Below are experts of layer 4 (counted from 0) of a mixture-of-experts language model. Rows are named router (the router's row for the expert), up (a neuron's input weights, with its number) and show model dimensions 144-191. Each number is 128 + 32 x the weight over its row's rms, rounded and kept within 0 to 255. Numbers have three digits each.
Before each expert's rows: "gets" lists some tokens that make up at least twice as much of what it gets as of all text. This comes from a sample of Wikipedia text that the model never trained on. Tokens count by the router's weight.

# expert 3
gets: "2", "1", "3", "0", "4", "6"
router:101149157177122145226136126109139093146147070143062065160124101088152162132106115159116110164145090168136127075144103167172149147151064073194104
up0:170116147147112167117136073121092104146157092066156142130107093187125151169100098120085153164117110110055116115117090158172132129171178125153072
up1:166103194137171173145133175122100085126143112101086096062152169153086086168131157106123096180185069119108078148147129119187121082098144141160125
up2:084113056164093146107118161160146125111113145146207128196180086160082172088104138099171132087169168085132106096130079062145172085122130137095064
up3:162145126127104095144117144197105166147078152120099111130142140181114095116197174199136163093192120109153090090121145147055100080108115137148158
up4:128115067156143119131122129142112120112105087091095161194151162138089166125111104155101151127109116139153113116133120107185108143117093134174080
up5:127096079151183185141113159121164089108206138123138072134133092170129121097121146088189154164080148126143137079108158133102187104151116149143126
up6:143090133156100115089063111138156129144135145123104196136154153174156060130127108078130154156103181146128132108143112091112078108185135178163099
up7:143129089162062145083089116122144097123123150089157090087146108132109099080118144138070181085055075103067147147088122154127170173102155119125115
up8:045132121162113104106105179107114153177137109085161174163155125088149089101178099135111117094201153112163120106073166143111126077162123152120123
up9:115138146145125109131152133180141142101115087105140168128137115124118102150100129142168118110124186134124122169055139115178136147140152092142113
up10:158097048128182065069162142138164095147134098082097193083084162142106094144127121092133144129082139138125163097120116070159208129130100187108187
up11:124113127153134128117083102139123071158079155141147113160102097189111119046145111123089112194063058124151120085136130162153124144108068128106079
up12:137144116151167173150126149102124100079183198086139087129166106139117174124146102133151169095074129149160088104097152128083120154137109164159131
up13:171133041106138128058115081142134143140091133111138093155077122115144148136125132158172132138201142126154104119093102120129155141133142090140148
up14:096127136188160101116097147140187160145153157112147054112154140106104064074141095116090090151088117077126152114122142129126147142114120074160114
up15:073137105135157087080090070157132088157074081133152131125161070122112151159138090096137101169104142149104137149161201107138228117106109154135145
up16:112095180030130087107148138132152196076044122166112125150109088204133123099095084134136153118110115105099180104158123183166091138110182070165141
up17:091151155137121115128073144144128133130111099189137142182146148119102172054095183169138132128135141152165151163126166152120139112168103148136121
up18:137108087110131096165124129076143150095157218079144141168154112163127102167159119176106164140112134123150116148100122166113079126154160100153161
up19:140077156100095077135181100108106095111076182095106133186100149160124145156128106105104130050115184163074152114155151084188140131161155163197143
up20:168085118117089139120158105167125129134157197106129148120168116088130131099140108137151134123143116114043160160146110148156198119159167140111139
up21:163067103099132156132188159104142110104148103089129140174090096133063122095132132154156108076109118140123121104113147181122121169128138080114150
up22:142161123083140097163206174114105189172123079179130178149099151165065130154164079180128194162153127121108125115111101163086148124105143113129111
up23:110153146098115118130153097134105121171082136110127161089121150155073096105113092142103163066134148107090108096126124113141123122160108167126212
up24:100161158158113123128137145077111120139073111137111132164126113157127115106166110158113163121157089122118153124188133099068179180174143122143137
up25:189168080134125170093121112123085162147106117149134159176181191166090116113122142099084103107096110091136111108097129138167116114081178111091061
up26:160123156083155121104151140084144136097138130131071153196174116163154131118156152139145131128168061132078119140071149074108149085144143108120170
up27:124120093120161134067091105154178146140104128115140137156147161176087071130113078148180153121101071112081107184076207121136061143071177134138105
up28:136133092132115107153113150094153142129167107130174134171107103178136128124144109158223093142162189067101143141126124091176095050073129143120140
up29:151099121089129173061101153153135110123122118115091156102099096118117104122139137110182178152065153126045131068150065088115170157160133132131098
up30:131163113094154042097114067139174133141155187116157180205130159163079101106140152103121157130101118174052131137117088186071132141122123089170124
up31:106146166106082096149121104146132077135130178123118131182118172138183092110073147153119096108102103143106115079149164114200148142194167104167135
up32:106123146138200101117118117157143073132165104104118079138122171109156141134152109156129161135062136130132113152095138062136168134184092117133151
up33:123130122111144117134086124148135191104129182137137185123131141188099120122163168081172155149112177099123171135226115098139078055209131149131162
up34:095119122162184067147045190044117197093096089145149154166146094126082144120066096177145158093156076154179072151097140129148161133113096129102192
up35:163106142141169051124162161114136146089120070158115139140098075177084107097121108120178150185113135100138163056197163094112145156143083136134141
up36:137127172087146093090125114065145192115209137111105151212147147109122101161099084110203173125072127159083118083108151115140144124110158128115150
up37:179122151172193090164096085150103155083131130120166112112125132066056094126159090150126088174072145141165079157112208107126087091167138133101145
up38:124113166106076149075101094190185125105034128094158201086149157133161106149203189158071156161117114123164103102103212168095064140099109115125161
up39:122106132138154129129133132166092144122136163136133153112164129114121149091157085170214121061124127106184154145111108129167092141183111102102142
up40:086146117093099145119130115137095121086156148127131152186169085175105076130154103105133150116149134097099164123064085166152130118163145192132152
up41:075112069125167142112077101174163126110112138166157170114083147163147165147199138131091134167149141082117167096132175179112067160129157128116171
up42:146128132091150093120108102083136109143086135099151161114136171156154182091120097146119158144080120116149106173171146145096136115087132129191134
up43:077125144103123115163129110070107174146101089123078117173157169112165110119159097093139110103167180120120106146077117083181170117118128190092126
up44:109118084149149116121107102097106175094038111146179146096089076174101133160156078108122168146112118143168095107096107122142176098157119128148147
up45:152144149138114127087149082165093123136107119099176174085126080129159065110163114231143162147171091128116143149085091143158129129165150121123036
up46:143110102149111095103126130122074162143155072141152122148108148151085187120145124073125136101170165090123142141108083140134089126169089118114136
up47:156120145130129107113164145105146112160113153137074117156110083136150094135121133095124159158074171134147096095045157124082097123089119163152055
up48:108152110118168166146109139134122101135143121112158160070115120190122108149118112162197153110118155152175140141150125168100104106138164147183086
up49:179154110151125156099100119137058183134130104086154131093146128182100144095150174112157114145066080118082142118133160109168081105160195081085072
up50:162071121092149111157110120135121139120171110080132087096130112159152169139090130101096122137154108114090131123124090080140176130092167087072129
up51:148157042148122062123069159102089131179066098153213130068135079137079097117179156099118109104097095074170127133178105118154123115087108123117149
up52:093056126126179133163119131073125154119154085130123123140167107060075108150162101120069148131085113146105097135173168142095131055203152132126138
up53:145180126140112141101166094137156151129109138130118161147136150088150143090122179077145134132103095133074159108122157121158077088092119115136169
up54:075151126148154101135016125112142115154095131172119102115136166160163175095128087101162125132102146146096112160132151133108090095120133160111125
up55:147139141104120133106092152144132083129142175112150127078162109104119090130107124193147102106135107097165127132111070159090116150163148110141158
up56:126117181061129092116109081094128096126096185104103095100143143064093080097189037160128123140162118160141153143093117205110124164126127110142159
up57:098127175122130145119137138155128125136100163130182100149067135139099169145153095153124126072106118109168127086163194125139161148146100132100113
up58:158098081074154121175143142187125139103160161155094159137080080099169110113167111113160194138132187127077133121105137112166125102116099157171158
up59:105164153126174106164039116113143083076063133134130093169138090159156095179130107155104113091063112130136157135088161103165095063178158149128146
up60:126167128095135126109144081125065085136126154109136118126083157195131122150104172154198115093098119166129166137137166142141172171141177134073175
up61:143132117091175161135102108185145161154172113130087141071119084141084175141061156135195152087082107089086099173149183090091188125123164089118167
up62:169143066111116135071153092154156137167132138083109103112146165137146100100092151172124171119103091105125162096087153082115156125070152143100146
up63:068095139109126155121168102102147134133132144130120215102120135143108071112116098074127157163148179178091122094173096138159140105113080132114130
up64:151134187121084100178106089060088171156154106139104163123107166172141097130146150121089144133127131127130118100136143170163117093156152140085186

# expert 5
gets: "| ", "in ", ": ", "(", "from ", "by "
router:089062159114136112108110086150098127128109124176149125145079186122114143145118151126131143085089098085102139131098112097160127115160099163167109
up0:125100204146174093106103141195141108080192072151112116090129090044069074136142114126172133125092090147156168074165153122090123091096097082129181
up1:156117148159135135140145173098131200135106134080138146141174140086122081148156168141134121117138173188148109149067125145087110058119106183055113
up2:088138176157180143146066095120175082077139152173123122065182092139150127135147179138124092106108106104076163146159128136134132137123119080149146
up3:141172114107191103110112155146131094159113141129128123116120113114117128147108122142142159127166155108183106157090160082028132131117152078142081
up4:112094096074200112123125161146158132106129141131111189159138116178142162130097097139150135156130143097190117167127151099132113145112092085146142
up5:101113170131099141160089120118128132141112124112151170180158129183144095113128150193146143139135102113057119136100169102185120162135125091156085
up6:116157086131173123163129192144146134160162118111141179071143132183146204075116091166076091177106157170183104145175142158102135147137147123111124
up7:133124149134182119125148119061127185113152082098054093125100128138145127104128121141173122147192169120083141088130108112165170123181087125171130
up8:123125059094127131163104155107153082131078169133129136094114150161095117144069116205059183142107162136169088190129138181155142141093156076077136
up9:155119126170192125089170088138125142126133135128115113107117142104131172130094112190124107127110120156152111176144144204110141110137116112110130
up10:083147091119128147124125159144101145106177173114155149155131095159127157139134078111154082165104167202139068134109112128148166175164162141109116
up11:157100081104146059142124090158112129170145123111085128171135104142042123116119153121146141106212123167139130134157149143104187188076157117130198
up12:112126161145152074142153161147132193125137076130145153128122173126140085126114148163142122149118084125145121121105184124155124133122148124116105
up13:113158181111133112118139114108126174093110155162147204107069064132112184145170093192084154115140136121115121107136098129165116065127147143121074
up14:124132187109098116121109144196134196118201136098123092098168102084121121167114074158095140100183087176122107163082126129117162095119117200127094
up15:104130134143141164151099143130157159095107103103129129100133144118148129138098133154133084138106179088114142065140126117125127139118126116193168
up16:115096080099183160173167108176098094089129149143097158139130146079136105132195133153097148153100195059124108092181114156088155071149158096159105
up17:100190160128117111138153200077117132080169145082152129190081107070119153145169135209163146178210136199153059110117128125100125115106121125134124
up18:155165111164140145168178118165141143167077072157124164124100074101129143093086104202153105114140121073126140122133109110152128128129199117094080
up19:212134196094194144115133144169165149135135094097162122121179113112106136120149169128135122134166112113143163103154067168142119147124111061095145
up20:123074193196089088133144102108196140120115135093151078042151138052139139142200174097134104138087129152143138126185150125125108034162077109155116
up21:111107074139127078171213141111162098113158171119095115153124139126119103093127153111158165095216163073173075153122095144094088154167160076145102
up22:137128121172105178115117091138128148137119103101112161129137121064096127110166070155180084189128176097176082092129143083153186091150129117099093
up23:136125046131129123136138099098134147102173133151090127143096118193114161122101107148111109148102161131102128098102120168130170140159134069095139
up24:120146112159086112154145219099161134086177152073162170076158140166114124174135119145089105126147152116143116113129072136110087170118106155100106
up25:111144059140134073136124105120108125134063178085075132171107138107095107089131109126166139118200143105136139091142109098158142148147144148192163
up26:155124157162140128151122129130130128098089117091099130136116089206120182107136065147148137134110107114162122127092104076131109156175131126152136
up27:103171105110101070140133131113106105134126089065144154134149074116153158108130153112093136146101069108109125104089136122173145139127115084157147
up28:103103164082141120133120114121125117167144140101142126146149145089092114122117108129173110112133100103153194182133122104095118097132158114124148
up29:127123103065117087095146123182199113137161144140099122117169115156121142119109137197134197119105072162104117101113160109113187151121086117111168
up30:153131186105114137185124172173133148080135138089179199060141112190081119110112113155129162140109105130106151129058171175155089109092138141143149
up31:143157048202115108126134148088146169088115092080147124209140129110056132126155131124119123121173162085173116073134150095168153088085146107156125
up32:183068161133117121091059159080186125142140163148186101116185097141097092088098120115165124142096163160097160129129154113111161071163105073113195
up33:109156087134166121089135152082089108136198038164083113144143106116111119102119118131154136145192156176077075133072105136137125160136157121094110
up34:123100151140123104085120108101133148167112141166187075118095074174157139106104144149153115165100159182154178081141111163091128069127181121089129
up35:149154111181136141172127140065094133130121167155113165160083076113146140148171080094084117138134102131161114093111098116114152103172147133095121
up36:126118091159163153134072129143147124130104069083138147100105125142133059116077131139149106166068139082133138167093204108189124072183127078121067
up37:160077146071137117090111124142114163097139119105097130110117136156102130146124133149145137090133126161146122115049121151160150121157123162129168
up38:108117192098130171133099100126172178172121128135097127084172127166132166112147070111134089195158082153127125134117147147132127166152157154049189
up39:135169112129175140069111105139118133155140124142076135113076122048119119186100071223153197104115105136115139073113170092143170109125129159097083
up40:105123143099096114151172173137085085152069079150171153113103108109108160095160139171150114149132187100103137122095164109132174146068148155123147
up41:133103136125104140101134128109154157153159135114124071133144138091115141095123163152181113121183123114179142163114078098127099200150097129153173
up42:103117120138082164129172171079158139148111157098132127144172137077127114175165072152126137127092108197127113158128077105131149104152152149123160
up43:163117150132174120153087156115130158103158117128093102155109155119115108115130132091076153137148074122128132124159153173157099137131168085144100
up44:155117063131109127127099178105135121144135153163143163126133096074125068128140090132190149070111160149158180148140161142173071110109210127133154
up45:132126118122160184114145094129071114095150049121096117178116089190128173097102117107148141125180106141178142165161112148089149079107103111091069
up46:145116120100155159093099130146155104150147136095088116176178123109107190077092088130090170172158078157123168073107121097182099147175151097094068
up47:096165137106114137181048124083120126137157118114086165172094162171131102088155147161168121181154130107155089126183156134133151156082166109171128
up48:145108124159152127134176124108139221104174096085117109178060090135105105140116085151141135173103145109083175146117135127148204036125192127118077
up49:090104120210143072047111127128144130101149122116105189157100152146172133134118133167133105163084118154063158139071136137184123113130119083156103
up50:094144112168145136156155149172156144105114051128135156116139128125086126135186135176129096121130107118131092156035132181133122124097069121105087
up51:124171110149085149104152125158160129171180092148112155139105121111093149111108077167119179173099155112092050104093146157106149142105095116134167
up52:115154113083103103112102150123149095133194161119066179146167137156147167089083157109111151164093111110150141124154147161135158140072099131151154
up53:122088110176091184135136114116139128081108112088179118202152155101153156101120182109148093129118108101191177190115100150123159128112125130115064
up54:209132128133162136129147110154144144072106050127138113125098055111147117164082155125168106155148128137193153187092101157083151124159121115111147
up55:102078132119091070085121124124164185046116124087156118108108100147147135105123079143139107088144166113169198194114060107084136151177163111158132
up56:137143153162172110057127129147145086126152144137168098067121100161100139143091148145141161134117119141036135144124155101155115092066099110147106
up57:137108119171111125100159157073122131109146125123157086169139124110092142122170098165094098148193163102133173151066109137116089165100138162154089
up58:075136119162121155149038081149184134180127144156128098082093130145101175115129162122095092118181150114194152128195103157109169162092150126106213
up59:139143126090158160139186114203142131117149132145159095106084127166067124088157109138142147104147139114132135156107137129146183067109116125147152
up60:128118138068069099077123098093131138138101130081191089146162182177108082156119138171159091129113176178156101129158123129123097151115206101123131
up61:103156131150153031115160146132110129111200144113170074113066082155126178150145130193089092104141145141084141123095181134165146101131168166088157
up62:162144113143115101140113175181117084098128067093118130148151134059116160082150148094122056117090074113158124156144136137099086140136139081099174
up63:204133071101118078096139168105168143120138146121147121158124143124109143128125153072128166188066131163178112090114082127124065137120117099128207
up64:106129095106116128148104133115205129062176174140134121102130136120101146108122211130130129143089191103120133153158072186109119158126128145157172

# expert 6
gets: "\n", ", ", "\n\n", ". ", "- ", "."
router:159152099122104171119098148118053167128130144110062102184218161221112099125114153129130094138096125097124115099112152169081128187090141159127154
up0:156145188176096077114178119110143142137117100068139178118174130154096110128168109142134112116114070120110138152155070097128111068118147085132109
up1:098072153145189072175128126168193168144147087139127160138093078136120119134124114127112132144147089153154124125104132096187156092125130113175125
up2:099118118104106110111154136112107117159168150139133162052105120137170114114099185187083163094128106127135089104133177107166116095188086140202170
up3:100062098090107126140158188076122140158102119093121164104095079056146106104223080157100110139159191088145147172195133102137158137129166106137133
up4:133080105101133086107078141121113147078147145082134157112079107134138179085110136128165109103130163143085174130140160132115075152110099138139136
up5:141075076176107115104160187118136114106086075098144142108138149134076108125123138174121153115082108113163113152159124117089155091107100146192139
up6:215151129166199116111150064176165138066145107191135147189094099145121133117157079126166136134084174089118134065126119099137094018168103124158134
up7:139117122197201132078082049114157066135148096113121127181150127123095099092103154176138211095160181152135144127147070148101085129152121150106135
up8:129073129090115118137091108094174142131112115089164124107127137133095125126169083196121059147146190145061159124118081101141189140144140175159124
up9:106106175152135103126155058148125118142215090175150097097116147029151127133169119196139128142160161116125091138157150111144126121088135149169165
up10:161084143181190140132084171104124102147119069087124122151131137121143185106163109115117173182109119101081171095131124070171047066143120151115155
up11:163143121134070161126074128126124128153103108104137136105160115123119104111090085121120139133117149120048152090167114157155129094132139117139080
up12:151057084116207129096165098151146129137172125173144119144126110134104071110137132170079175119098143150153120084080106116084144155139126141140136
up13:162162175090121107114153116121122140151071093070082069141083166159158114128107164109162105109121080133106156188111099172153217157092154146105127
up14:132146090135129082068111151120145119142133068157135131171151081132112135126174100159112100134135092153126126115129083157140109126153123116127150
up15:125102135115106100107128153137106094074110199092137089078143089160108114095135134168124148112135071114142149094185147087149119105213177179146179
up16:145175176098147096081125171093101092105112108089106142101095159158141087131147088108085097160165101124112096161098120168119107125078160095091120
up17:124106130123122109121117104159150077125105059104183137131126086103162113087196106140183143137100062141103076147108135131149073085138106129204167
up18:128083145145142093150125084146180157112104110102177122107138148143134140126093046151103166138121107118073107148117128118122142026155109140166158
up19:155132157158127097067091142151099127118151103141138061146125129141147140119161089095112130102129060098060141082066134155147155126086106155115139
up20:167130124083097096112148134078143125121118129099090168141117093120122157146125157116100124151138069134093071131141185099143146180142154069160086
up21:147130116110200118091128136122145125135117068155159103114096154080080080094100124160091195122109044150066106148115130146076095180170083088093099
up22:181105114166090086097125109141114142130145100110140117120127095075150090090146125111152151101148085183158144116158115137107155152119146100143096
up23:155148115111181140132107044070099086110166116057102125223138113078100108154136076144151102081126193128173161045138089065109151147136099160157151
up24:148158130138156145105173070074123155123171083144170108117090114117154117120118160111080096154116121171099122118099115142177143150171170150094149
up25:092089102108150142190108130124147130133101151144136127088120095122107104077155185169075139145155096156087139154158164095119047097093146100123137
up26:133146128152153171123111117093111120095140062056168144151139136177093094116112068165129151213094140154165077160121144104075120120107155101143171
up27:144118152077118124123133095135184130087120142118101124167104086083125187059146111116085109077120102163175087183150145156164100138067132163104158
up28:126114088177141123128152183181104157101164081109123149082099136118096197140089137154171183103120135103115118108121157134153134131093157114164112
up29:120122089144169093125229089093114126160129084135116091137079073127143124095057097110185110106075116108086171145186156134131130153152171060174053
up30:093102109062105116127170080176143164025154112152126088170141136162060099071138094141143110094106080141102122097075131093136178185069144128101096
up31:158056123125158103126165086154093162077151103150128136105137150162100193138168114162165114142081126148102171112087119175110109095105094090091094
up32:122146106111107156115166131078157179109126145164117053075119097125094080157079157140152097090142236062111131150163177132068102076123104179154047
up33:096090174122146098118211137100131093167091133166135171125132032096153139115128154081101106160099128117115117144125112086145109155157082151174112
up34:130140124108119157148133189135126122151104125094099140068118126132123210123104158117141183142150141179119110122173124107137122080161182104163113
up35:131140093151179154104164140158108149135171110143103184143081092118091145150208048095123140163187089114185108175101116114161080150093102083109158
up36:097097163146096169140182151133130098069063106085180155061054057139041133134156115169091166159130106144104129104140154137080106091063121140157140
up37:138185125117167136113096167115166165113112154133103157124139101160060171073104134126158099066080147136128124175128141154130062106066154097062072
up38:174176088087197166133124175114085149163140102085114102112112140094178144167125108143100132182150163105159097164131082113186122163129193144138134
up39:076035117098087131131126130150160124090079139075133069161097118118130142094115127165084104150137118128113165189158157119191163095111151111112142
up40:111152146114154126196096136127115135096139071162098113119152144144068132058121113109125138127160142138173131086113115100149204146085159184130075
up41:106130168128100083110168116126155138164163161122150084140113120112120113074133110115177156122128093085142149144174086129132195169096154086169120
up42:150134170134090153127064068129120114172119033127152068184138118127116140063099136116140106184156130129189130134106174102141141120123122073139152
up43:120161105122132100053184120117144123123097171095160126074111176170124073106156092229106147110145105132132112140115076106153132068118106119106116
up44:112125156139135163138108152149126093086137086148106152088134094133115095123151167141128102078100061093103117124193169144128129117104125141143152
up45:099144098173130105133125105143120150104124152137108135071122150079093092137102118159204100099132116107111107151099120112110142116054150111068114
up46:139113138108137100161122125108095118142078160124144159148144099122174082145113122160133108185097106138189128176122165137181112108104161116090196
up47:172167126130153083178067157127081137121114135113133099088093103141137155112153116196095186079171127092149144099153154154152148132090199154108139
up48:110110161225087156146084156098121168170120102096160181121108061116100107160137105113138164103161082095082147107105102121141155098173135136095159
up49:139145128109145109066155067119103122134146073096129113053145132105135099082162191138173125129121111125151095124118132079118138176142075147125114
up50:044104084158073161144136140182144145137115112152181140093104135144115133083151174181139079084128126126105167085160099162088108080119105103106117
up51:103158140115199121140138116143171107143156098131113135152098086137145141128218085142128152149153150112109111118118152111169088036128144131161085
up52:089137113202148162105129148118110130130111097082107123088150133147166106110116131136095076145095125108111063080133161128137127174130167108159117
up53:134114148100115123147165171102139099177193070078102123117099188152124109110088105174136196104198101173051179145120102100059114154132135110118116
up54:114153112119131056135076113089199089074137130112221128195099125082119066105167129118096095104170170123162112173159097197193108136124134148095096
up55:151112131144109124103158109171119114141097086139124134104067009168149169126133087104127099165108191174140124164101137164143164138174084113189096
up56:172079119150136113096104105067072127113075147052125107040143146130168090169166171143059120118163115132143107154080132098172122153115170119090094
up57:117049134167100136132135146105161128165095067116126091120077119094108078143099177112124099131141141095156140093136138083112085131148177065144168
up58:123131109186142111117100145106100156094162158087156079192139122188138114085151101111142111064155115134108134153141107111170092086155120103121151
up59:100092137117161138166114111152119186069179115157135125151093147127134188125070094155099149137104051152196123120121120162144103075127160153129079
up60:120135146124097169143138153121170162153079119155183124061095104167099117076116121183178120141050075158082116105136136142075129134069119130117124
up61:111119158157171078063204125080145121120121118107124190121148095159167083136099051087113126097111105119136119090086137166170137101119114174137102
up62:144122183144102134128120165125151088144117086114147104068103134123145082127145178069080142166198116147187079158179160107057109120139178142103156
up63:142101137130164090094080131100083109180120113091126114107091094151109196081149138166161142115101154152055173139104088133148085110126170136142074
up64:065154118087079174115055117111176086190076144123111119124156047071134112078141122128112168124073163167180139149112129087107125135082115111105131

# expert 2
gets: "the ", "of ", "a ", "was ", "to ", "The "
router:106106096143118079145139100101142136103094077134076162115053119108158086147152126122138144122141053099146027149178125100143143112173133130145144
up0:101130132105099152127110115109108121121121097082116176202120115136138173113150131157115118101126171138129097107066147105130115160139092175148044
up1:129028143136155148158135092070154153170143104070122113150171106118169132078146112100157132084076133130141075075155153118182148151127103067123120
up2:118104172109168099141132171111170160153189143183104117121161157103086118109113109058099174091095123151095100146130111132108158167127125076109165
up3:139091117149226122078138076128102118156131104077106151058183113145041100137099108169190150159181208110142107193123181100104083129071146112137137
up4:176070114172105061096194165140145133030090116141140122170126101154125069166132087085079154131109140171183159122122145166157155174143126070149151
up5:154083101123109083130168096136105187087144128158118157123120070053117122104153098176154135162102202112096098118158155147170183078097180120158101
up6:181112185133136122096128125136179091151126142113100149117153163144136103122134125154132160134129077148124137171125133144089154096149085108120050
up7:135103163117127104165165172170092141126160146104177054090189107113103116129166096187159182174193111132119157153053158085182135122054125151162158
up8:109042098085101157143087103141136136153073168076111143114147114163134089091153198079182176120145144102180160153135086165048162119135137129162095
up9:116125117085138107093112097132133153064213083170161104157112117197051141134085162101146115158154095169106151144117129149172081112164165124092128
up10:104078126074083110148160086080165126114150159063164148199219133155093149125154138127172072095177121111108102120117102184157139152153172095120101
up11:167153128104210113108092094152114095101173133192135142126158125169147073062207076084083161138142068132111188093128045142096126115092117117192097
up12:132107107105176074152120137168126156095085121120176105084124149138125143089114148113138149128112116178095133139132168124097087086129154110145092
up13:186154120082100109080110182125139131058072128142155080108225087148121145131152065118134092107111132124105177160166081093065135135202139160106118
up14:094148120102159065187134018106105154114144154167110149118101164089143089126096107163184145106181136086083123166162135128123080129177149112149109
up15:104099137139178142173122079132131127146198102184166117110160088118153161113171155116111102080023118180164177077129132128166158115121111116067112
up16:145174122111133171130136075126186135177093116130120150150106133088143155132146163164119156184107090089109126107158116110178143117167139108123081
up17:105122084120157059151129081154140116088068140160155072117117148165115133066136152096105119141070082090135163165073154164114115141140099105197154
up18:142090092145083110090143089132118133054151146164128150113125067079152139142140165153179151127163167131112094062107103096117186148173135098166125
up19:105075106121150104100136057090204174082130147080093061124039167147066115104131111135140078054091129132122122061129158102119115197123169135133172
up20:116080112162147125110126096124085088069114140151142116103137143155084106119173126141104145139143163132149100116149152168112153128102133143164117
up21:067097177127171100068149164115090112099116149105147169107105152173115136117104115136181123162099136114083112104162174125129205133144142143167154
up22:131105068111105131112114132130121132126146122026109082127217130143099144131142055119172157133034132110193128099127121115142172161138162125076091
up23:115121109126138119188139099096104088096106087136089071143072160069081130090185085141117142157131111080098109107112102129135208120090088081143169
up24:137114115094149136084141151099081143064162136136168158140163201071163128131098143172176092145170170110162088109116105193079150107147162077111224
up25:143154095123091131137135088139122098051108147145151109152110102139107192117117118107170100120168138163169122107162106101145121115151094161128151
up26:093149183111159101107143120096115156092171135119106145122128146163100106100113103126120164109108112150121146182158141163174120110154113112183118
up27:116119108115185168129116058167088201105141137147112078155171098094052143109125139083126092123185163193096087184122129173118224163100182161118111
up28:120102093184160148101192094101167175136131182134122094159136119113125092121097152101100099133101115121149142092108121124108181187143172133100061
up29:103116136099116133078121058150140186152065153099123175095163123060090108166132018133049139090094119159144168152102082120105129147074119148099130
up30:112132144128101076109094094144163130132098149146177110086115143119139151129167154149140086119115134146101151115087087120142125064139119151148125
up31:082135077058158131096130073104059143112180103156107126181115132121129169161114131140136134190175114073137163190114094081128153069098123116108085
up32:079126159093172146108138107135154170041138143160137066125188147089069094099133135143186096178171144094192110155152120089083147115108089104137163
up33:091151075121156139180136114156164143170107117143134117103067141164158132079132157145154120178128125110134079113153161132061111173180164117114094
up34:091139094094105131142100145134157073097129116090096112187124141095132097128098117141128095160071174125153160104108152104173159110195162139087088
up35:173100092156147174147113167107146084072090078142187083160118139176100156096082173101166117192040186129117135162124149196114130149132100132147174
up36:152102148110099133089068101113157067146145123074135094135111138080126116175111125162093099133165130130176139184101203116130067073125116130097148
up37:131099073112139172141148106087172166135141114147148166063140130112149112121184160089158104114163094141158178148117137110182144065186204110144162
up38:137179112093122078107122097136147134061158146095120175140093045155165156057142146152145115128096110181083107149144108193116165117097134145171049
up39:109082117115079107105119124146129133077090109151133105133138111125057140129175191162111108150137131135075115167144104191121140140080154152126108
up40:085102200089099076093070155174138152209149120130131153130118133152133138098174141116163137094153097078201114072129077193145114118068059157122123
up41:063135156077178069179070140072111146123209142097084097096121110140147130117142101099172118118081145114080055166076100170186106107097145155129127
up42:193048162131131093123113173158144123120196108139121140127176094161138176127122106134163169138109123143121161122110134195077168066081069149187082
up43:100097106122183170118120158097137100073196134135134124109110174124066141136181140158146162098094179134125148132130112107132122062155187115145064
up44:157157115122174139112056131091087152150149163121083154204128108156103127139151121117150126125173126160113128153099125128099115143129162124108135
up45:124130092120108159143124159111180068148103107110099110137138111100115114012121106076154149154115139150099128102128177136156109086155139086165128
up46:144114145072150147149150138129123141139102183101106148112092159153139105163169112224129143083116098122107072133139179140121157074102105138148118
up47:115111106117182141123091080095087118096092170104116131096102145142074090092107126129126167131083119128101164154140111120108197153051176142163122
up48:184146188117139165119125057102114060089164109092091117130167104083128140157110161164128068137154110147107198085118116148200150133086113163109161
up49:159128179128157110124139115156144181058181138113106106165119151121104134089177130127108169095106101188130085103144137127115129106099184124064140
up50:155067090129174132173143128108134081079129156091140160096087121136087131103137169131172131159126189124095180127090112118181081125153173056146098
up51:106104107099158127122099093140222110173098164116136102163076064197143151080171131187126162122069122214135141130138155130129147099116135132118134
up52:129108132145149102139116103168134095092147062100148055121105090153085131115065113127136111158123128073071158148100129116157131145147135096160102
up53:162093101130160153111138136063084100171179141132123141147176128171096096108182122145107078177105149172076174161095116138173078088110117090116097
up54:075121149148137136090153153182101121144100136128103122095183120142148122129100151214084117146111153184150105084119085157137142057114114097160092
up55:117131090166168146159179108122148116180115099152131096139097102162138113110110095119104159089143096088125161110156150142108179137126126090077147
up56:149063132130139126145081137070122138191160118150177140157127108125138099089132110147176136178130163097117111115172145128140107131132142135150130
up57:141140122094131158108085160157128162116156143105117134116174067141128129122141104125206023074132101140146089092108196159168122091140169074146128
up58:132129136099114204097119076152174148125095107138177102206119146116115083137154132186131149149095089059164126092080131104184175139140106094159136
up59:145132087111151108154130104170130086129111111147122126151180113181075124128120087097113133171130132113076120162121122138137113091159172145193131
up60:113114178148100147167165054127139183130114076093114155175086179117122145169110189093165117172130195144169115106096158174159174141110083123116139
up61:108110110114089135132067071100124100115138123145117094124187117131173132117119098122103116137078149147144166081172163114125134150125159110080145
up62:089189101144158169130123114142147150099128124101124071087184097102070112116113097189079105167136128070182108095142119178145149213114103086146195
up63:076116169108105076131148179143141150125093161136099123148117142136116138129159071161043137188109139098172116081133062171168137171065105137136124
up64:101172104100180120130144125073168064133149127073203183115160087137086100134174106157121135119094141100138149164073175181175115111172099146083126